Experts of a small language model.
Experts: 224 SwiGLU neurons an expert, 2 picks a token, a sigmoid router.
Training: a variant of Muon for the experts, 11911 steps.
Below are experts of layer 4 (counted from 0) of a mixture-of-experts language model. Rows are named router (the router's row for the expert) and show model dimensions 0-191. Each number is 500 + 40 x the weight over its row's rms, rounded and kept within 0 to 999. Numbers have three digits each.
After each expert's rows: a language model's description of what the expert responds to; "comes before" lists some tokens at least twice as common just after its tokens as in all text. This comes from a sample of Wikipedia text that the model never trained on. Tokens count by the router's weight.

# expert 5
router:505477497501539506521493453488454502453497466477555484559558579401521469474554464446468519495508470493461499427490474451473550490531467455563536521510473565588517472505526488392494473529412523532562488558492505462506452488358491554473514502513517468436543562492476470416531470477477471553466541567485488460434480552478556491527552501453470535530433485543519545473460512524480509497577448487475530501449438518513441450464559491504495541475540527454454490516503520524479423493454478494551488483566449469538487515536525522493552450449481564509489494547515513546427512499471446426
What it handles: Table cell spaces. The space token opening a number inside wiki table cells after a pipe, plus minus, plus, euro and dollar signs in scores and tallies.
comes before: "1", "2", "3", " |", "4", "5"

# expert 31
router:533492540501523507518464448521509563494448494463571474507574591477522542415568536468527566493491480525477534491511434503450581539490515485491536538492479543587486536474474453449471478565505546490506446524458424501497516503413554488495435469541545487438558546479460564477432451487497505504483522540517461414500491547480538527513549459435543482501425513521475402482498503530479502460618490454441489563445478482498461501463526532516465542502516548479451498498482480510426429517465476549536548439563470487524498511474575530582586507456512465463475473514499497486468491542506465505
What it handles: Second digit of years. Second digit of four-digit years, mostly the 0 in 20xx or the 9 in 19xx, as in 2|0|12–20 and 1|9|81.
comes before: "1", "2", "0", "9", "8", "7"

# expert 35
router:461552521500546563521452501534438526458477557500579503540511529488534518546528523504464498495512555503497542512475475497534508456467423438541528538501461479500531495526470445456527423609525548508519538513450410486468465514460499519468493423549559486444531531492455506529467503479503535457485544500468554468500476543434582456476488470423533532517491504538476506480499445501443527515578427455459542567417437498490508505399544505498458575446532502476459503491525574534459521567446497529420504480561445438548547510485537514535496458406489525495524462561550522471560475482491484513
What it handles: Plural noun endings. Plural suffixes closing nouns, such as s, es, ers, ions, ities, ians, as in individuals, Magicians, ways; also people, they.
comes before: ",", ".", " of", " and", " in", " were"

# expert 25
router:540489570476553559517448468525508525498426532518564408510551558477553526492509514460473554537550444547488498490418439401461489510438493446528560527481467532560562499534542477384462434518497565506525474527473493466500458504470504527525521473522546458469527486521472545515467451504463483493483465535570536474517499510509547495510549431448555487437485519458525470473463471529431499534522507474475473559503476519527441430431490468516466521485440530514454486511521515573491437550459472557561486441485445457520470508575481559537517447506534499496488429559495550476529478492398547469
What it handles: Table row starts and colons. Pipes opening wiki table rows at line start, colons after infobox field names like Running time:, date digits, prime marks in coordinates.
comes before: " ", " July", " May", " October", " August", " March"

# expert 1
router:539488483471453533534479467518491515443453494510557522576541544479534571485480561452451556503554537512419498451454391458454586468491482458500526518476448508553474557534495448526477477520538490450516479589504482464505509440425576512487427468518530461522512575496436523499468525434470536542499506497492507479525460549518520505535554498525554520507442486476454465520443459588520434452523539477449527520436503428600439539439533482538492501448478485522467480513526494479490486544479487543443509471522479410534473604507542493502544494414555537513499480516492485488488436529451511480
What it handles: Line-start and joining punctuation. Hyphen list bullets at line start, opening parentheses and quotes, en dashes in ranges and scores, slashes and LaTeX superscripts, e.g. 1960–61, - Studio:.
comes before: "1", "2", "S", "M", "A", "C"

# expert 9
router:510507562481509490555478473537491574496489539535539490533548560416506570459538495492428561575502478554486529485552527449495553466476460489491539565484479516519563491470472515496473519499506467511534436500457461457556523500474558525460499409547548467504495510502508457462522445531465493526442548528528505465498449520500521523468567467483509567559512461517477491442476506500509468456527470497481478524488519467542476446537584554588478566354500480496470545571477539495460449480390494517523535470549424460467551514491474448525522461488487532496433433612554482443468490528496507500
What it handles: Sentence-ending periods. Full stops and other closing punctuation ending sentences or citation parts, often before a line break or The/He, e.g. 1999., annually., ).
comes before: "\n", " The", " In", " He", " It", " This"

# expert 29
router:534495515516586566501460471532504503457472486533627472556516566520527543493492524453486511497504561522465523517504498394481533503558439423563481519453532544506561562458549487453473416577532502535491496470460460425516527481480529518526512463492543412452523595457464497511448478502482508500452506511471491543520480576491541500560464483451512570524422489538533491459474472572519488462562529455463427530498453484523503484522554567548488522448530545452452528524516528518494464456442515527555483503510475504530491495470492507499536468501566557516455473561514546422451519587524471450
What it handles: Subject pronouns and relatives. Pronouns and relative words starting clauses after a comma or conjunction in narrative prose, such as he, they, who, which, but.
comes before: " was", ",", " is", " he", " had", " are"

# expert 26
router:537522534458510587587431490549498505442405520494512477502552554501493542469560474499479503554541512502498497438473498493460548543495471455574544593502473541578514541519454490495521467484398547513506492424486455449523496511466543542486482461506533503447494509549499503474421491468468493505487473504481518496520491568438569520531520439481496545491489473448452467417519459516495444486530472523456473530479433481555531530437508503544448496468500512495483535559526540509494476523485420524470509469533429434503547460492557466546591469573556486477460446574571525484543544456499458404
What it handles: Political and military titles. Words and word pieces in titles, governments, nationalities and royalty, e.g. President, Bishop, Lieutenant-General, Minister of Finance and Public Credit, Russian government.
comes before: " of", ",", " and", "'", "ian", "ia"

# expert 2
router:481552516476517523544479469534457543499461497508536428491535581434566542489576525439477541505515491514448533542490473548468572526496432475503482516492470509546562552549550512498487453528466491532588433544501530546484465486431482499502479494495495466426433539523439544492432416490469463491502484527583482494472491545484499473475504484407532530494486462567448482497404463488468470434514519465433485534413420518534496472486510543502498512497475505458488547445536584450426491484440528548502560473562439511571511500541481553544485531485536480510492450558578501488506539582470521507
What it handles: Table cell separators. Pipe separators between cells in wiki tables of sports stats, election results and discographies, plus semicolons in numeric lists, e.g. | 41 |, 0; 0.
comes before: " ", "\n", " —", " +", " −", " N"

# expert 43
router:479533523557497515558496479541526519472492456604518511480590532472534526509590523520527523502604496503440484509524429509419540542475462463520536491513441499504497539511506453503439439495434479474495465523492435475544486437437489563506559446526512473468531520537504550464514504523483485531453479551490409463563456613540597536471551442408548521508417476488498518496511418506481477550533510465467538562419521532539525522489499498579452549454483488505491516557515529442439525550506502544492538540524455509471500565522487544503528506496487477470440510547514529519524539561529463478
What it handles: Possessive apostrophes and name endings. Possessive apostrophe after names and nouns, as in Weaver's, friend's, plus final pieces of names and words like ick, man, death.
comes before: "s", "i", " (", "t", "ing", "o"

# expert 44
router:513505523520511529548505474580482574441508465549540428531574523491585472465581470472488548537558465600478476515444484438476516489489509485519524497527472540536522532480516438517494370537511506525541519475475492476565476494420492466500489495556522448469522546513543513492449439484476494532420534517514505473495477524410537488478528472412549496485477427503490420459452447578453547478532520457447474540503513537604503487516525552545394549424458516475466542535485512534500503503519521539505454522496470471510511538471521478507559460499529534545519494529518557480499484564449503412
What it handles: Digits in numbers. Single digits, mostly the last one of years and numbers in tables and statistics, such as 195-5 and 201-7; also km, century and Thai letters.
comes before: " |", ")", "–", ",", ";", "."

# expert 8
router:525466496541613547527491489508516607427460495550523442531503553490486449544527493452536513576518523619465455518487519493430520550455474456477517565500485505537549569507562495479479461538478545463478479554449417501542491481456541572475525503496541461499540514558458523462419465487470529530476495492499473482455430530495482567529476536492561539509483453544465518454514403539439486509548482473481574509495528496505522451460523565516506551471520508468444523573536457523425480512473507583516526475521485493548514490540500551522515510468462561530441467601546470509498491506453537446
What it handles: Auxiliaries and copulas. Verbs and function words after a subject or relative pronoun, such as was, is, has, to, not, also, and adverb endings like -ly in largely.
comes before: " a", " the", " be", " been", " not", " an"

# expert 30
router:450510521535556554548516492479559532477455452470518507541509551420509494490527525400476491504519507517490510506408446415431530527482479482514524523490418527527538517518497503439519491550445511473476454506427458510523492478452450453440465497546557499451531589556493542525518519538504496561485520500545517468538479566453538536511518365488497553489514490449505516421499532496479541465516481455447470562495435497567534483493525442532414540437452490460493454499568532532448527541435462547513538434511450475564532498530482485515554520507512553544468543482550543448532413486485511457
What it handles: Verb endings, past forms. Past-tense or participle verbs and their endings in narrative prose, e.g. intro-duced, offer-ed, used, released, began, surv-ived.
comes before: " to", " the", " in", " by", " a", " on"

# expert 18
router:552473555519541551518477418511508528457498463543517473516571541460495484526529539453510548511497511508495446420503452537511523501447526486559569505404456549519488557543538477521455476551467507476567433514488466491513504459469524543532489422566520461396560557515500531464543421510430485489474502499511535489467483500451500468520528410466555482524525477475484411544466484544427490530529502530473421502410416517511525479503521534479441510453499505445447494482557513528430488553486551557505554494549486484500544530508567500535495478525494564552475475552461511431537424536471435474
What it handles: Locative/temporal prepositions. Prepositions and adverbs opening place or time phrases, mostly "in" before years or places, e.g. in 2005, In peacetime, located south.
comes before: " the", " ", " of", " a", "side", " his"

# expert 47
router:458524487568555471517463451540544613492478484482570483485496632471539479465538523528504544496553480459543456548475490472435569571471504478493585488447478553529480519463501533477460499536462466524566470461492477475487459515421536501551545413475535470466516461535494496515450429447485503552490536501528525419509504543441478471576524451480500536498502459529498497513420484545496535459527512531451536540470476486547530478458606511511500539459500547505482576555558500557507451525459447510505529475507476471526505556477544498559553546469532544539486406516510547497550443516498453446
What it handles: Line breaks and headings. Line breaks ending list items and table rows, plus section heading markers and table separator rows, such as ==, ===, |---|.
comes before: "-", "|", "\n", "==", "The", "==="

# expert 6
router:530499491530549528595498484502520515426480498525546441542526564442557502440588526499539519515517499516426527482488462413499495495535449411585557526488465541508428521546529482471488471544453524486518441476488496435544483474442509532560536448524536469513491535551488458523420484535506505545476486526482513439490493566452598485492466462430528519533457484533486487479515445529537530430585499491505464498528431548556542560520508479530501533472479546529490518558533469519466445470444475489530502462580391447500543474536514471510498515483477521492469407552576510508523490563455496448
What it handles: Name word endings. Final pieces of personal and place names, especially surnames and town suffixes, e.g. Bry-an, Somerv-ille, Weym-outh, Smith, York.
comes before: ",", " |", " (", "'", " and", " was"

# expert 16
router:483510507476517507594470488483523517431471507487541517554526550455462553493552517549526500563654530551433479473520466470481485488503496500494527491514539576534546519559487472442459491469412527467587464499445397483547445483412524529545504496563518460468472496504484491502494489447462444500548573502545454507527542526458503539469532432429488530477395437526480448463486482557439497494502529456501514519472460530558491536447529486534507501472492550459475514500471471524454417536431434527519464485491456466524513508509473499507491536450469522513515451530609531544472506557460483472
What it handles: Mid-word consonant fragments. Middle pieces of words and foreign names, often ending in a consonant, such as Balacl-av-a, Venez-uel-a, histor, olog, ograph, clud.
comes before: "a", "ed", "ic", "i", "o", "ia"

# expert 22
router:450492544502573509542499535563507587540497467522561481466590537461515494496529577522434538516543503533431462411436453516442505549493442462534496528483497585524483511499533487495505476529500565529548457523455434446524429466446502500435476509522537417480520536556453471412478488518433489591526481509502427489508521516444531430512485480482520473534483499534501451485513523517499514527549407482507432545473415462532490450510586478539481552468476515460509455574558546519504507461461477563512523467462480469496494584501550470557535567494511501516427471525512471472493493512451519502
What it handles: Relational prepositions. Prepositions linking a noun or participle to its complement, mostly "of", also for, by, with, e.g. theft of, assigned by, people with.
comes before: " the", " a", " his", " its", " an", " their"

# expert 21
router:520512560518567549504494457499523506468384488468512453510504581416557519492505562461483495523550550553472458469491451467503495521436454468519525525496447501544492515517524495471502464507453485485525475533501463414522438468420496523453505492538512452523548567525467487455513472521405524457533475538542483417452436530495527553529496481490531606550490478541507539480444429564506516443550519466429488562489499480557503463486567577561462569466502527426423497516571533470481474542489496546462547525535447496577505550510505470504531434503489561469532478517493543454491490550456521465
What it handles: Percent and table tails. Percent signs after vote shares in election tables, plus signs, pipes and semicolons closing cells, and the w in website www addresses.
comes before: " |", " ", "N", ";", "W", "E"

# expert 34
router:545505530500535534505458514542475582458503558510535447559511578478573466467603584450479490551555484563478534563447442460513455487489509464481541509479436490530486571489509438476461492541467526471559536510473436475558394484454582510450516493519581432451486500512494540437457459501499472505526547498516525454492467510435515479523528467478557505496450519493493491434454517536505473444576517421502453514384493461519535461458486511521439527486533520490473510541536521487468480483439507549561563504477423462519573535501479464522502473519504562462480474510466514440487544485443479471
What it handles: Digits and number words. Single digits inside numbers in tables, scores and years, plus spelled counts like two, three, several, few.
comes before: " |", ".", "0", "%", "–", ","

# expert 14
router:551468518507530557581448438491510515487418529521539490560550552487500547484476549474425503499536479531447499496451476472435503541451505472507543491552412504520506505511541532494482385508456592486503503473497425437515494491455505545512493494583552503474533568516431480474469483479505448478440588515520571482509390500520582530502493494426475530492521466540476486484514476541486495482533504460434480600488495449485511484536607516522475528437496542485474485488529536509459451493497498493544476493494492481507533538473520471617503504458532511536467448496596520433558527525501471432
What it handles: Nouns and infobox labels. Abstract noun endings and field labels in infoboxes and section headings, e.g. Elev-ation:, History:, Type:, Recept-ion, name, number.
comes before: " of", ":", " in", " to", "==", " for"

# expert 13
router:505485534492586525505439423502497489488464518534561470535541622483533540452529519487480473541525497584493549420512461448422534507508451437526540519480420490514485507550587454448462475509414459433516400525495531442599507527473493533496512480556575471490515533532435554545451498468481506497428532494557479439567505531469561516532537457489561517458453472486497509458483524545446529508576502437495483515458454495502520507489512539493476515507468548482512570497529531548452502505506531540435448521554452493473503508513508494540581456484515560487497506520529555490491485560451481436
What it handles: Leading digits. First digit of numbers, mostly 1 and 2, starting years, scores and table figures, e.g. 1992, 2009, 23, fraction numerators.
comes before: "0", "9", " |", "8", "5", "–"

# expert 45
router:468519482534529520495474496593459551504408548543581459532549545486511557417460502433503506493483471518487497482505456446461494540476442436503536511505503541539565576537561470483540502471390511453526462540498466451525442414494489539436532436494557419535524494487468519500523475491516473518496524517488477445527439507487495555505516459401528517525518471521506486434494486564553497403527459450491451536491434475508446487447474517484423554482465531483498527554513512479461445577481476500501513463487458476468489548503570489549523530500525516537469495535535579550497470580425443461
What it handles: List conjunctions and separators. Joining words and separators between list items, chiefly and, or, &, including, plus hyphens, pipes, semicolons and slashes.
comes before: " ", " the", " L", " B", " K", " D"

# expert 12
router:501495502520525523546453490532511519470496469555580541545545510470561548502566517475463543502487444534445428444486471444446529520493474429543523487499483514507534570558530491487512401513465529489550499447473474509571473508443480469511492475563507516522503549522477492437487454507509472463501516450498554499486487575385540501569441377434550532502524505507499443502506464526464464467482470473494491518456469443489497555490548537523474550414514575501465503531586497560543496538384448507509512465560481374509529493516513483539528446510499528517485464514566513485495498540501461426
What it handles: Final noun endings. Last pieces of nouns that come right before punctuation or "and", "of", such as -at in polecat, -ish in bishops, -en in chicken.
comes before: ",", ".", " and", " of", " in", " is"

# expert 39
router:490511518485566532580472485582538535429503487463576487518593539491491488450567521468471464496516509497468516399451411469487526515477488432537513517507524514525482529509480478416478469560522460506537523485434548424463521442469537491479487479539559506505605568517480547485463476484510475473492474482532499495496508532553603557503546469479480582492516455512470425449496412540428477504484476447511475505511512499492496453495521490563465511490495551478446518519535561488401463538511451490490447451606447436488523479486460526489489502465527484481485444552532455409496494529433511521
What it handles: Commas and closing punctuation. Commas and closing parentheses or quotes ending a clause, name or list item, often before and, which, but.
comes before: " and", " ", " which", " but", " he", " with"

# expert 23
router:508521520535533473523473446511508523411395457492541433524501560495566507412569528475443540557524515537518494464431466477428530529474505431532523548496429511579523522529539436454442394557469469517561464473500463472573492484430552555499553448542532514514514535489489465490460403593518562464495506524476528468455508553470597486510503487436485526509485473465485452507533497540517519515520482443482511518472491470515527474493526498528443534471509491471505464497515587525465524527464541488504461507485469450537538558494527512589488473477521516465463462574596509473458517566505498480
What it handles: Institution and competition nouns. Head nouns ending sports and institution names or phrases, such as League, season, Cup, Championship, team, school, station.
comes before: ",", ".", " |", "\n", " (", " in"

# expert 33
router:505469554472473518518466470533528488455450461478548449519506531499531520483544481445470494494576496553419458532461491525431476538518459446544522546505440524544483575523472512489478461547457493463489502552522460458552471430430485493535532446577574478464528542527512551478514449443548451496477508480574399472565446524432530546484508429452558504517512496593534451528507463535508510461517444477479476540400513474582456513463539422559485518469533459440424515512544499470470475525444452520544509437465492474526553459462571542502484508505528481546491504542554482470475528558509476528
What it handles: English word stems. Common English word stems or their first pieces before suffixes, such as work, air, head, build, form, in ordinary prose.
comes before: "ing", "ed", "er", "s", "ers", "ly"

# expert 11
router:520521508567541512526432504527498604499512516509521488490542547497506544524494520486441476581548498515533498478500520465444546541486468461489547536504384498531521585494462500472519472514491546500570495513488484469540469434395492561508476452578502486489582536484505493483435451497427471523519541497528470474522434483513562556568520472462503484541509431512458397453454391491516485470556468466466455552472490490514504459502536432546396568436512525514460550499533512502453476549468428498481502528497428491526570482545522503521547503458490544524471489524516553469515442545480510435
What it handles: Inner digits of numbers. Middle digits inside years and large numbers, especially in tables and career lists, such as 19|9|8, 20|1|4, 25,6|8|0.
comes before: "5", "4", "6", "3", "7", "8"